Experts of a small language model: vocabulary 4096, 37M parameters.
Below are experts of layer 7 (counted from 0) of a mixture-of-experts language model. Rows are named router (the router's row for the expert), gate (a neuron's input weights, with its number), up (a neuron's input weights, with its number) and show model dimensions 128-191. Each number is 128 + 32 x the weight over its row's rms, rounded and kept within 0 to 255. Numbers have three digits each.
After each expert's rows: "gets" lists some tokens that make up at least twice as much of what it gets as of all text. This comes from a sample of Wikipedia text that the model never trained on. Tokens count by the router's weight.

# expert 18
router:159146153153174077175137089170128122165131134113112146146078171074113139080092100108109096137110127099110155137107104131153176119076076128162077159124075162164136126107118102060138119144163067
gate0:141081132117158112112118112059148092060190116136132118091100131137177112111120145150085112145155095137064110120054199114090157049114104098133136149126090140158159146113111145149172170111136115
up0:130079150134130100126150124110141038129168078167151113114147128164170092127119136098092145131115162141099122091116192092119177039107106124093149138112085141131108180163174117161176193102149129
gate1:124146089109112085117133106118151114120194116151149086127113162149138114053098147078103109141160133132108141048119150147084082078107117135102123107083106164144132108068082105165139094115143091
up1:089109115146162050155176126131105127126092098104157136161090125097214100037148165090075086141151065085043145102125106177100080152145122132152183070131105094140149131096108166118138130129150142
gate2:167142126159168159128105140151117112116146110142131091096093081110152168078110138156106110143111163161108109095100106084134141138184115134102136153177127119106117131161180107067109117116126120
up2:143160152109098175108088082209146115151113098160134102144076105105118130071101121128180147147121174134091118121090103119161112138167161089023179127103130109104126131175130113118110143093160072
gate3:145092169127117134156115119150124093110172156087166142054136165121067064149146104123123083145168092075148138104099143103071106078089134189094185177142143133175117175121172125158118091127078137
up3:103075159125138079158156136141125101149162153127126165106121139111097067124137090086159084158187115079171106082128097140110098068128159128111162172154160134163178144118162112124097123148120127
gate4:135065155170099173144144155167079140152096110128103086095059110185112119064185126118100112094087113127083153113104108145118134144088182157184104064111112130127120149149158111126133141146117109
up4:149092158140095188124138144132075150159056131127103100105062084135175122090074184119105082113114155075090153061142150154143192102117121143129167085086076142106149113120172157131132138114122142
gets: " the", " |", ")", " ", " The", " other"

# expert 41
router:096209116124092095183158147145165128156143116144090144159073141160154148191144088174086168149129135115135068101099071148150165188101103114127107135084143122158162127131091099150120128155123148
gate0:128169085131149115097169088090169136072138123132119058126121201049127161112148113104150070156158142122101143078163104169100111154189138157106113145167107078088085167116101080184110112108134127
up0:079123092088183056081137163101141083113107095115112119147114167144146134173137161118150106166145146106156101059084086142123105137174126122061192125113109112043097105123109089135129082156181130
gate1:167171081113132121131118167102094098142123169119098113121138148114107096115051104128095140089067120132176142101148115170160148093130123187169078151111095129158130151058182208181110097134105178
up1:146155073073203132116123186076120167114143153145127124142176142143113093110114127114123144121140132171164107114154110122153133087076096182088135166103105109128138100075141169124088099121113116
gate2:165150125115067085129159121169151152153133135195110064139165177168172113140116143124132104172115185143103113052093081086110074098118120183167131137100141123116133106187120131162145095151114165
up2:111132133112144135121183199215135116137113147167070091123082171099160124123143108116169094198079162106187148121117097117133124096164108117128114155124156134128132140178116085125153104101140135
gate3:135105093123130111177063126131113185117135141150138138142136137113196095123153116075078110170131115110153126118121221085094130086137082189087168142095089188080134116109100167141152118106112118
up3:121111093092113123149046162171124149184116143113083146090097115095160112142152124101113130119132074099106083121105142081112072126160103250157136143122091141186112114152104133145184146158102143
gate4:125190127113176119199132128114131119133151146123101162140101075132153177123113053133100122119093083108177100158135119116139098160145133153103059122117066127062143140132144118102133069126147111
up4:129166116160121167104091124098131154066128134076109148089094056156126132136119135160124137143111141156147125128138126184121124158139159169113119172131032132111107151148095126108111069072098179
gets: " V", "M", "A", "I", "\n", "C"

# expert 33
router:109114124134149173144135087169096209123132143117158158137165133121095134098107174131174066162125153100111135150174109090121071135066149103153163148085129120085183165097140092098151110136079132
gate0:152126143122109103136028107175133123105093155106189125078132131145134110195103141131158171112116116123121119110165088124158089152142139119095121083144139160089085117131097102119113177116169148
up0:145158144121117157142094117178151157125078131133130156127149109103128148164095094141150179148088142188127080121173106176127127116127140091154170108142152178037159116114094127092144114076128166
gate1:124168141135183119120067097169137067091169184083088112093136125091095072160116131133161129096146124181106145116156113133150067096097107178065167102093168105163089155103172097127141131132156116
up1:106113117127135119123054097139123117110181141145125110122098130062097054129131140084137122077143138174103153139083145108145136089082091154087173125132123099132118152132163093164124109145122133
gate2:157114136103100139173068088099139171126099194139132099159119153164135130196095126086161191093133178144108136144208100143129089097143170140124148094120097139142109140143129119101096195097135125
up2:128097132103151138124077114107095155125130153132135091108156132181137099163101141052170143100123153158160117079177085163108097150137174108110155095127126168177092123121098140139138188076145090
gate3:133090146111116098090142126146164067090123061136188153133084148120202141149170159120148134152143103062043188127151125141092175137125134160122129144093125087107143143136220165133142063144190148
up3:141124098109115107088172119109169135128105079136171119151118132131172119127166140104116158181121118092074151079146106115146130122127100182172151140068134107134146132084165155162153087120150160
gate4:206122134127162125090063110115135110110175163149130134122181128130166060090181147127173117156103080125073129101108155134151120121092138187116066146137108175120146161132169152140128197106153133
up4:228143145113092097101108095085135110142181193179139149123164101132160064108175123107161129168103124132128127072075149157164136081106181160146088100213095148103147160129176122139098145063096133
gets: ",", " and", "),", ";", ")", "\","

# expert 16
router:166095080097124126166095105090069120134133101148146136114089153122139106108133152216138129097130118158130168164127115080180061139126068136185125091194141114200157100153080118167106096148094094
gate0:093065147181135162113097078130117134118139139117127114124174088157123131102210130116142097096116126070131092139097147106110164148107106160089148082060144113096154155166159126155070113059152083
up0:117132185144168170122093113128081146110187143118176105125183095120083131115165091127106137130131167104139086133107142113135159101128137160135184060092150106135119122205162131183086112073141121
gate1:160097106160118133073136127114146165084082130127115101076145165065135072120164133136137140135165141080058203095154125091142168162127151068076152105133126104147097079078143134130068103098125074
up1:149108115140149140095136134130153112057164147121176129110148131115079071131144089128129115135107127088074164108143165150178172148164147132082162121132105092130114117120140119100048065092138090
gate2:103089130088137128164151190092109125170086175091097111142144113130138104157122121164166110101140122118106096119108068067132092186161104135130094063105120163133102109149079146144124133119098115
up2:112103085119106172149112069130142134168138138163153113139165144105152159193135156130142087116131132113128101169132123129174155145116114178094074119149091155157104122146052114133103108114125108
gate3:105174087119175193173170073114108094121119146186150184099190079155155039074129156194163103105094106160114135186109154151114137100159098124116180111146128133133098144161087155138138132186099135
up3:078110126108139176162118074110101116131142134148141113150070156099093071073111087157142117114125138079143123134049147104132158102147141148101202089127120157097134097113071136151067131187118129
gate4:147164147120093118163203165123127102149165142135107108114137142133159093163197080093145095080157123119173171131180125090090127141162083131166165105153087113136130104126152096140056159065168154
up4:167139137100115142126183170107159077131113127158127148135128129132143036121189117063141094116153117101199132067084213109115130172111098139149197121141143110126128105154158126166067142076135149
gets: " |", " South", " West", " ab", " North", "el"

# expert 9
router:156168144175101157107147127169107137075113168108116098094139152113178134184104095151126074094102172096121169155123125115124117195089125117185137136151136081117157099116094160117175079159153107
gate0:120149087168134201173123154059172095076119138144140093116137123137152077090104081108183123135125141101121085143085124145124169109138099146161146164147092123077143171093067127115122101159105134
up0:158184092137106163130135155138178076105121156144177128133155130120150135156114089143153116131093155200083108120118159158157181161173135085191144192106089107070100187133106104092163096083099109
gate1:152064164130106104109120107096063097114104115146221132158143085125105153103103143119132133122161123184068151121138141124103172158070171086138131113093112156036115155119159138116157149075129067
up1:097066108154063165099113078091124171101137129099156112141110113066150180121045108092055144159120139165156144135148150084128131179126132081119102112097182143049086104119087108146144138127154035
gate2:165091091056161117135141151227134154138069163141154073116121082132063139147100144128139116119144132196120160091104113136112105139090142085171152090106115117080123123094162167136091113115091148
up2:105140099121146127139162148153125136084122114122132089164152129087138135142138114148121088117116116181190171116132083143160149110090110086210080159102145119121100078093165107130162120112111178
gate3:162195156106141160164145118123137112138136138195181152116139129128113061106155093126115158158141158183133114091143154148170099107125161113195060108102109127112083094128147213096171140153097150
up3:124174153126102147130119153065196123160145143161153131130124132117135168132160170090159125111098151158128133109114152162143077131082112100186037150139137122090080149141170131104135135136150143
gate4:110120175099141100110130127130131165132092127073166116127150116139155117130159130129105131111143138082144147122088189146115165121114127143127145125079169104101211119153115109165131143163117123
up4:101144156080119163106106132139136148070120101046182136116119095123164111118148121154120136161158180084181137116095198099168196088105156109163150166093140117111182102131136181122131124130104147
gets: "ia", "s", " League", "ers", "a", " University"

# expert 10
router:164114145085128134134126121097089138106164128130126122148110174130130183133109151115153076178132186158155086123143134160082115078134074151110164080159138141177179153081204136143115145151145127
gate0:154113056172164194157153108165136147122082154098185087181166136127087163135080111114163110075099109103111165099144180114133104148120127124158088135138163113135121092120170104160151112123134165
up0:126089075181178156104119108112180099084138119116135120172161140108114180210085108155122126120121130102143170118140181159106072136150082167175142087146169132196094096103155066136118134103108163
gate1:075133111144081140168115173109074126169154136130124134163117156127196129079088135073112078127149153076088057067173154105157131127090132100068133082140089110111216140127137130090147137122143155
up1:103129132131075092138160154123109071128142138119148148131127150083106153115114173065132094156104182086154144103147167172156136099126078145121142111129152110152164167067121116107179102156205149
gate2:111167186129176123126115088085124142148089115089144122135102102112137151113137125120110119125110180122084162122056087143095086133137161108075118090103117098154146142097151153132157145115052183
up2:143174121109169196133127083066085148127100122104132107100124152100163158099133106139120123177113185159157156113093125147117094043136136096109162088104146100159169176034153139106144124111100158
gate3:115077178044137110111066077108134155070166129135070138094090131177027110154109059097063094118162165089139113092078163172109160138120126129051171124124150140111142145121136124089119119107080098
up3:101098146102163159084089070070152135118139134128109117130088112157067133131080119128117126177144176159186169109110165146149090099113148146072171121166132169130181191106135054112078111112089111
gate4:096096108121093041109147114142155124086143092096167127109164119145050109079171131089124142135067140186095130056098202098113169167099118170138142095165109101170165102113167125113133181172073071
up4:094126120097100118098141124104159157098136105075136151098157113134137139116141143095147092153110150188148131078140152139122142084154121143164169120178092135136182141100190120070129188151065139
gets: " the", " The", "The", " of", " at", " a"

# expert 2
router:095125148082100109145070175060178144093120074047139162126129149086091159143170096184134134135143120104150127071085157133145126158100153132156114164156146087139172156175125178140147110114118091
gate0:142114139098139138173102137117148086122115114133154139182131187157120128101122092138149151116134104159138118075158153123149136170147160145131137128077175094146113130143115151125123122126124121
up0:106119119095191162173074195127118137072175165169154136171164133110099109119142061110122146103138094121151099069166164128154071155081154129141142119112144122185103106123086137101112121143060090
gate1:089123173124169106147107118160152122077108122120115159073151154115139117183132074118153155135160103068055051150078134078108128112085148149111148119173101120121152090140110142121130192149128118
up1:113105135134155096152127115142146151094113153119121142076104150101121113181168034118126120112154119138045091145131118127140160140062102118110158086159133083091144121154103157121092210119161088
gate2:152106154168110102112144135196156202075108092127163141110170178094164150143094141154136142079093100151131092161129170112119159137122117106097083163098054129134118127063096123047157187123097078
up2:139143186177148142194123136178165168101132143141167128140118133098138119135160108108101127153096063149134134107148185074079231096141151111144132128139058082154092100090127134116113170059125050
gate3:117089163086166064136109107102141136102133180100146131147083117140071163163148070089142145157137152154173142095151157134157134034100156106168098107173138106079087142121131103131152119101152113
up3:149061116131213105104092159125134105141135182123155095148087087124072200140181116134174056141118114135158131074124148099140129079082147119102122129181126151155145092131176055132167156131085125
gate4:153135149140136063100125133115128052130166156162130140104132156072121121132166083139131182158058108145126108146131114172115170062131124118181066132082115144069101152155112131095125135123098174
up4:126114136093128077127110163095190110063160142059180167100140155117111141111162131115130112185110117116113185103142074180143114061120155060180087132113156108113163143176128121189143122098120113
gets: " f", " ", " |\n", " b", "1", "0"

# expert 11
router:156144107170097182158095157110158149128163070159148123146145156095136119138149112081144136103171121192125087160162065124132191143149156131133120111167153138143153102161148133094112153149109126
gate0:086142143123142182172116108141099113168156132157124146100135171153120137148136070125114092118122096163148111135195173102116136147100176157119125141140115186114092102125130136153153163125054096
up0:151094135131120138166152111121131164139160113157154160105202095123075131162122067105140105115162049193145071104162169185172172131150196176113134126125065152099132102143100092172147150140086142
gate1:110116102100127109080138100132155134042162128111167152173149108136114155089119106088149101119079152140149100107133152073122112128101078094113145124130155133136105109080098090125169107118130082
up1:111078083123097205069154115128192116039173092065211151135161139130125129082130107153149173155126106161129142142132077142123131138110125109115149076121115128125150092140121120075135126067157085
gate2:097128151078114175143106118123184111081129101071170129111156116141128096143167119138105122149158181117095162134136162099115112092084134085087137162098038123080190139151081133058112079125130131
up2:129143162151096177119128086114177088101102087124143121132119163115089080109128150140052125128117147126064174154138135113133141110081176132184181163154117181133142156154149151070054155118166104
gate3:194147040123112130185122133137141196151148149153138083099106185111099120132052090109110137150074081161134068129153141147103160104146145149120135203116112130108111154170183135159160129157104112
up3:178102074126077141150120150145157167171138093171161141090135155099118148128088063163115110175122109170140060120152104162111167081175165143103155118158063106114110166124140101145105159149124125
gate4:193167088118147129130188153114129161119115164161125133089114192160149089098092112081129140173134108075099080144106166112093076125069126168114139172093088143106154105084102148133135103160120157
up4:180150110141174172168144134131135186072129132156104145112162132187133156105122088145172087156135107155117098136152161176089139128098109153073129126170116162112185124100060141084140104155052127
gets: ".\n\n", "\n", " |\n", ")\n", ".\n", " Cl"

# expert 23
router:141085130110135132155132118190116147172142116155150183094216087158116156136135092106080098047161123138150133103098144163122129162067114111130171148145145055135141132144177061127167159100161142
gate0:104141132136132202131111147080073202095132185184129113149139107116138109126159103157159117099134121055161163085149042173149114140191086160152102089088097107072168123135122126125136059137190131
up0:148144157087130143125073121137081092132136140137113129145140085145126093098153091158153124100078065120132161091156066158137078149106119079179152084110090138082175123155133134092121121132183126
gate1:143141082127108132100164123127131125188109141100111072077163139124135110187186135131143120158128114118146094166126146100145142166186060109110097146067074124200117134117091129135160142107031144
up1:108110094096115133102115153141164159127168132113150077109119103123099134145153081156160125150196080104140157088060103090101104135141147109124144076076078102165126068155148063114155126139106129
gate2:136147101092176057139193117128133128124093109108176097062146170089048136138146155144168152103127137119083127145149214165093113089082102157169156081080146100110137068119150152126145079141154200
up2:172166094101133130136170147163195084137081134096180112106121125073105126147125114118153133121147104127113168133150174118107119149087150096223183090091139135095087067143170153165096106096130201
gate3:114175158130199138156117109111159189095158137113122137151163116137188146089134126100150082155115047085098171133097128134083173098198151128154113105128103098121159111115090124128125131149088154
up3:070138132172121166135105128133117135161198086078088138080179104106138140063105129147104087091147091131133182113142075117113119173125161105127151117145130075119144130089087136099134197075077146
gate4:194118123083103163132082123095091154115161093148036089158177111145176072177150119139106123133114187120131101117132146084060132116119179161010150110137192143152128144158175081112141093141082151
up4:092110102106133191138108144114141093133129067164136127167115073140154080113092099121071123088141143087140129122108153193140105119085144170061169118162161109131148179192203137139140108097116174
gets: "0", "s", "\"", " part", "es", "1"

# expert 19
router:126072123148126116122173074135079106148127145131137160196151164132137134143141119134126121191066101123146128122166122147125148169088129118069146174109167116161104190153119110105150097191069093
gate0:166090126077058145115092154101148107151125110110192171109058162133157068136094168108103106103162154087106101104132147135096141101081149116176110162162134146132098178099141140145131112103109108
up0:160100095102030157123085096142136133131211139108120164123127106104144054146094153126109137125153151128149106105182148130131168169130144114155129164180087105125106156131095108135152117163102106
gate1:101071172137109150124091139155131138091160180195169099135132102151142141141067086056128105098087093147146100057124155112189154195103116121091092118133090164118114179188102111203120090117091084
up1:111103191165085110151105090144157118108181160126172082175161109174147145149103095063154113131102158169183154085114127081158102173115101115097119079135174117143113154186087110131141100160167047
gate2:050158138110164090073131099129178160112114170111114062145131146125141096086141095140141148077052147163147148127073154162098169169105152159122119154128119135108106107140172152151120117104093135
up2:076136101124176125068157110081171167140099154127127111126118196108105070115163109123090121106055163137161162140101123156092190157046142166143134189115102104096145141145132115152084154093050123
gate3:154100191105128058045135096176134114133164129229163101165201091096139131150163123158216095152146107196133161144084134154106127167111078133110132080100137088107141132158107046115145110105120096
up3:137161161143113066109146107161127127119101143227130102159154086160196129130135080099182142144132106169133117088125173184066178149129131131113156084124123127124159133140086116161103118111108135
gate4:171111162136141141125094123146095185085116160052170121110169169122076090136125134060123146124140153149119149133121092125189134121108109128169149143115136125125091089108161155186154148169115178
up4:160172153130161099137126071147116171070110148051153120081180113142069122180118177089133134158147087132166143110169126133201137135156151119136176082118115056059119109091116124152106113128121156
gets: " ", "2", "4", "3", "0", "8"

# expert 13
router:175080173108092093118177107117072101102133219125168107124084148200099108138127117098151157173187115115081108139136131140129133138084119087115164162137094130126135117108131142070136077145123139
gate0:168165130089128214150124158200105156152178117138126092073112114068140076109124108091140135157062052151161104141150120123099110196149130115105113141168084098146108109165134125106180118096157130
up0:150182122084068140134135156133112138105105153125149109099122060160136126124128133077173104203117083147150140094179135196119133140113099127121070161127095164147082138060091161115126138151138085
gate1:088119139152106096179113151114107174084162098165137141131162156128086109113145104173122115127159099190111107099160175182070173094121133135212172144139087124150103143181164072131108157159158082
up1:080090143158113102119134187103097162110133121241128144121120108131121138084159135132134150147174141123116109098161124183136189111153080129228158145113152177126118186145156154107108160127186107
gate2:095174191119116197231116135180086121184163136136138129131132132141163100161139177148145105120110152110110099083131179124218124160076165144155107113154086096108161167162093139110127188125175107
up2:125113172122108138165134137190074160184138147107142156107125132133143127174098129149087161156105095112112135121141182114219137133148089097147089030128123136097139149154109108140123146118222075
gate3:096134197137158116157154125125196098049113129137105103103182106169071144093153122100163126105115107136104173074181175140181142192115116175098144098175101138106111133161211163165116135109104076
up3:110155135180141108168141125076105086104142156121112085080145049160133146133131104084182143108086146121107152095141129197176143150163108147091133101122082106210123109177164197149110096156109102
gate4:110104176115091167092098170191167149081143131120174091108140154163108122118147157088135154086076176160121166137164124111155191043068126144183135091138101166127109103102121143114098125131164108
up4:141096166090101198099136201147137150169170118104181122090167149136119093100119163110131116143074167144192169156232086157135155109077145149140092109139123136113137098111115107141160125117187084
gets: " (", " |\n", " S", "\n", " =\n\n", "."

# expert 25
router:073167183099134112124161167077142099086158160167111114068116163135081133110151075083083141151151113127099082076092104122147127201173085106148121111085134100098100102141091169110098115118128126
gate0:121157137139171130145052115128114113134127157103104103125120150215077122077065081189099077152173132083116136072136144129149137114124173138097128048169145088105123090077100097107112160127129162
up0:123172170139138161135125124089108123103040175137115121125148141174133133058128094146060139173134073114132144113113154153133111141151114162161191087191190076121144124065053144099150161097116144
gate1:083099115110173102112103134139154111104108126202189104118131133100091049186137111095126115164054154116126133079119075162117161042070107208062140123170132113108156114180120135116086178124106051
up1:156097150124153110110163138150140084109146154185192088141124180096073109133102111140166088135118178132167142041130099156153119087059115154112142083168134100123142107160109112111124153118162086
gate2:090127250139143122075101146152131093100101101117134112120133099097116105073142083116091136129111088074102125113130171117112110181146126135085144102128122110115114127104153163108157141143122051
up2:079102185163103148122110130157124126105145076099157124098139122151156127134148090090144124128106152134088172069097152187130092127071164126132064112090094112148127124148119166130125126188137180
gate3:092124120124134073137141108129079128133106067187151132140162153087105120089147134162154118065165153083133051053127138159163141169116143078168153124088144075135149075084136168181108189086119177
up3:065116119119146067112088107108099122107156077150166064139161179041118098108135179136109084064112177077178056037139120165125122195144144078184170113139115111129140079123103157149167156086142169
gate4:147163113112100103122135105155202144110129109157143182144084121179122185164158079135157108078127054175147097074129188158091120130112120112189103148120185140172135096111107131139120114095068123
up4:122175166117114118138143122162165187135185126169144167110121141180124137126165085088094121133082091146143147012178123057091122149102146102168104140161156062112112058171076119124167161047078122
gets: " \"", " |\n", ".", " to", " ", " $"

# expert 8
router:162122190090137128166070113139089156141124093149141146096159098167161160088087153092061102108114105132175155145074136112091155114128068089146119131151186152114133170205118145142087075133102085
gate0:150118155124098111143087151121089093125128105103092037124113093191078153208149167139117078096140103116135106134211181116121118129125128158079127124089142130122181137109076138171130119147142178
up0:080123147106091130161133156141127111185133116165094076132190104159128147111104123150114120111181113082165175126177127139125132059138146121077122104062169134107113138126110166189117119095140176
gate1:177143161138155124117155113127104181153119181178111085145118108086120175144106112101089115143079135187128085126105119143085117134096122107200076140141095207135105151116114184133106067141082093
up1:125144121080140144164112167123131134083107144134115087169108133154111105116078108105074130130099143191176106127134088146104145219136134120199127164142124132104054131159140168164059123135127066
gate2:192170136120109157116149112132152087079110155184173151151138108093109106148128123131112139146060126139138160160152175119109148098139127084061153114164090172069171149155061144148135114041169074
up2:182116092120119162134132126132153116090109180126170099152088168065114131131108172178128179168100119164185153120077215104132114129109171059115122116148162125123135136126141122160110095062145116
gate3:122118101128153154200165089108107183136088114138103123134142105146108132111167115090133163104133101082170127095164134107138143103095156136182121170079078105178073136087144175140051130178135098
up3:098165095119135125150110103081079118158081139186112145171153121093119125161066123084090124126082128145167121132130094114143091152099110123199112158093151150109100134122089161121113136197179103
gate4:140133120084103152156127116121175133088102117103160086042114152156108091187141124109125109119125130203175119116159091124135090131124148162168114125077073163092151120118094180096095104102096085
up4:182098106144097138180131099101130136135125124085123122158118106179100106160080091152102105124143157134166156120081087140152100148158148147179132135145101177121109126103042141152086109111128072
gets: "al", "ion", "ation", "ant", "ment", "or"

# expert 45
router:078111163090165115118107116092129116214118117146119093097128104154087150111100195128174141114130161149129145110148146128104121139139102159077157125121107112153142066080171109147173132113162166
gate0:091080140088129167118125131139157079118157087141122098126136144136078116147115136087183086093152103102110152102155144113144140105155170174092215099137110037133112217171170087118147073113120123
up0:120092160108151142112143142103117091135150124106118102102067095171100109069104121083145139122167166117139203103107116118152125059138131148102231111116086036127120177178168112148151109083176131
gate1:155105126061149121117131189214121071149153117149130187170142165112133133134111081145086098094154085049185186123102162080120150111106178148121187151108134089136158090112097131130113160075078095
up1:109075112124134170121104191162144078162142107151103181136139205171128120073148120121102097119133140118152131127130202066160068149125126137122167148173126115130151110130144098132137162092132098
gate2:121103082110188099116161141090151130123126123096137122113205154204166167106186128049138070228157126102093167085157067163084126165143138111082109107169108102087070118175185130077114119121164084
up2:115123132112086117038156131089160145126091147079119124173164104154137165107144136077138078172104182128110123149164014154094041147133114116111185128142171071095117112174133098115147126122113141
gate3:069147145084161129086123109155064137144124145116149123173144100171114150107114140059158178095084186052113131114177165167150144087103141130139177103071095213120139061175142061102141093166180140
up3:138149179146117116126113085114063127157155118157081160138115108145130135085094088156156119151096210076097109115180109161127161111125099188119158097045076152111133102189124046084120134131151114
gate4:130132151068128088167112158119118147105145146113140146098117128151106078145138109114087111123099117148084166144191111149138106151126129124171115190120151156086160123076212115159123094079111169
up4:095056127123108104159104134087205092147135122168166117081133147139141113077145160105120102086164118077064119101147110138137116178111108112113097156156168131098140155061145079147166113130071193
gets: " the", "'s", " his", " a", " their", " her"

# expert 12
router:126145072140146147129128119130125140114104130103106127122163068138200135136171161087129146096164129092078085134121174136123186169105122139156132157117138099177155071108089124160182149149113143
gate0:129087189124159079118181145106143161068127126128096134122147149171158064089081157100200121150109145112134187109076081099139105108172065127192166084149089190070136147107138067161089132106133142
up0:120146176160149103083106115107184165112125110114121120104158135138136054104050138097104146087124125107154159098104088143095091127155117099185125106143126159135148119099144054156119172052130155
gate1:187235095144145150163138133062082180076087156128108089101163080112157135104156148095098134156152140126102149170116126151123077131084071166171164071074122099140171095130137088078152134140088099
up1:099149097105102152159103108184138146101133128161170093169127128064128149119203124126120145130177182157122128142119154121122072122122155103126155084092060060165159128122149057087093100131191094
gate2:127144073073133133087119085124143101127170128138110095143134154162168112131105095052101127152147055188119100086091058146132115151123110146117113116186135080099122117079128157176085133058080128
up2:125124086144130174143150127074093131148123172141091126147116101197193092135124102043106134142108145160143179068103075096111119124115149137099129142208159104096107126123066158145124072106065138
gate3:127114129080088202152191165155201163086104120127124166184130127101121138128093161120137143116137113101208109155117087106117121134086086194056173124087136132142161120175126180216083110135132117
up3:104115092124181106143197148128127109145089085145122142189111153226166109117053202101107127086153111110155149118097172153152173131078112151079202153161211150138166074165088137121120099092104166
gate4:099150127146152190097160141134116134049119121109126084115169082135118140106152159125102115169171137123078147074110156164102113139154145143071121078112079075189135094144218143085131088124130111
up4:132115127157158175095154152166098100071132126145121086080117087155126132127131116117108122133157173165093104117222126144110113120174133180113137083097111049208127113145189127094148081128081145
gets: ".", "-", " |", " by", ",", ":"

# expert 35
router:133174088156120150169133124127177120160129141096057061166149139134108132183132115117136135166166114155035107126182095089127117107151150172115135191100152135111096152155100101072169121125146207
gate0:108087135110100116140166107156147133133079106080143140106166132117140164167153130086221132138174096160146116107121155106161115021191109044133107160107156136134125098153153169116130028122159142
up0:083098138151115126090173164087164085109117169124084151118117090091095106157131141087234111122138087139124171108145148157148090081157143101136165192160127190128125093138078135146125079166110126
gate1:137143151126175116148165150141109081138088152168127048125089160161143155180144127102142113136144125172143174059144134146086102139124120144139052150146158129048122155110147120090151124165079142
up1:123113120122147075067156141097135131098146173100122151121119123109080135091177154044146143143165122090172112083142148128123073142083126107154102173185111145050131092189098155092126125152117072
gate2:152164059103138113134119152195107167077143105115099114156164096159150125087105098107165146096129138169150153136129110058103178128108099082136111144061091147093120233133129143080127157156145091
up2:088149114115127112153121207148140148125140131148102104112163096108087115125065072098143160142117122073101175112092122112118158121138055123129124121126093150154101173166119099132153135144157125
gate3:099129133127100159082072084124111128127130168105149116142136160095118141130133107147088124072119103134143144170195139158189175111133153130097139145114081160069172127161063130168133126080139119
up3:096183167148124173160102097112069118105135181077098092137069135153131115192128082130119146107090096154162126124166141123157145126166160166101169124100078101090175104166074161127084122117133137
gate4:149171126118125059137138082141144149109104116093067111087107122148098125101166110124099117225113203165173114102133164124120160156172158140083100067122081110143113134142150164126088140114063163
up4:142167110135156135140188173087164109173074131151086093083089130112154085125132093082113150163122173147122135081180112115122153173140133154157139137110084176112112131101111148121134125147059196
gets: "-", " |", " U", ",", " t", "U"

# expert 32
router:184129095079162152142140143145090186186157114130129127106133070090121170109157097084187122108146149139136124124158127142101085112103140074182130139111121087097088174141085190176158085153093115
gate0:169153118143158153177142161127176200101142180107101142134089186092113105063054139156108098154140113141085095117145113141124116108199111135148101100148112156152112094062146060094138079129160152
up0:136119154125140145148115115134143128100151177132125088125102158111164155128023058162149147146149123107122112071163153096132156139162137126158136143121137150162100084116134125098117060166124144
gate1:158145136109159129095153144144112107126130115117134148102116121163145139172156071161178151133074059113115108117120113081101141082107130115070148123142169195139168153105158084157088114098091068
up1:140127129119149131105115118120131192133122072110113150091062126205160106132110060154128171116063089131144105087159140113116096099153146147140102160126130228187160145078138060144084114128104146
gate2:065147086086109142143112118142076180160190097150171130127136175203092114120197058121158123112144121100101110155153169120040098014138098102110099097134096108111092166143104140183128135119106150
up2:108134086104098139096126141192141160184148121089156138109128087141137115129139074117165160129159111143091173153157136132028091092097142135125144087143142115114113183141060128151163130130144164
gate3:115136121101121122123179103095164184109068139128133168029111119163140165058109197116113090140143154133167107126085124093125136128118071126164158101169122111125141147144192121107133131055156107
up3:156086103128123135120130089128128127116125058099126148087114085193066174147092153170156139094142159158149108150185124140121135112154123132134179153096104124049159132116141138107079124135106126
gate4:129098180135190028145169138119099104149125142147175124111151102137054162096168112083124130142127144154151110137129157105108117129121137160109148125114082134095102109091127184072074146116107122
up4:108123169119169092176109153117115121159110158110127096078147119109094136111169173083117133157149151130185161094129149099086122145135107154150136167186095132054120105144175143131098128128091138
gets: " ", ".", "s", "ers", " that", "er"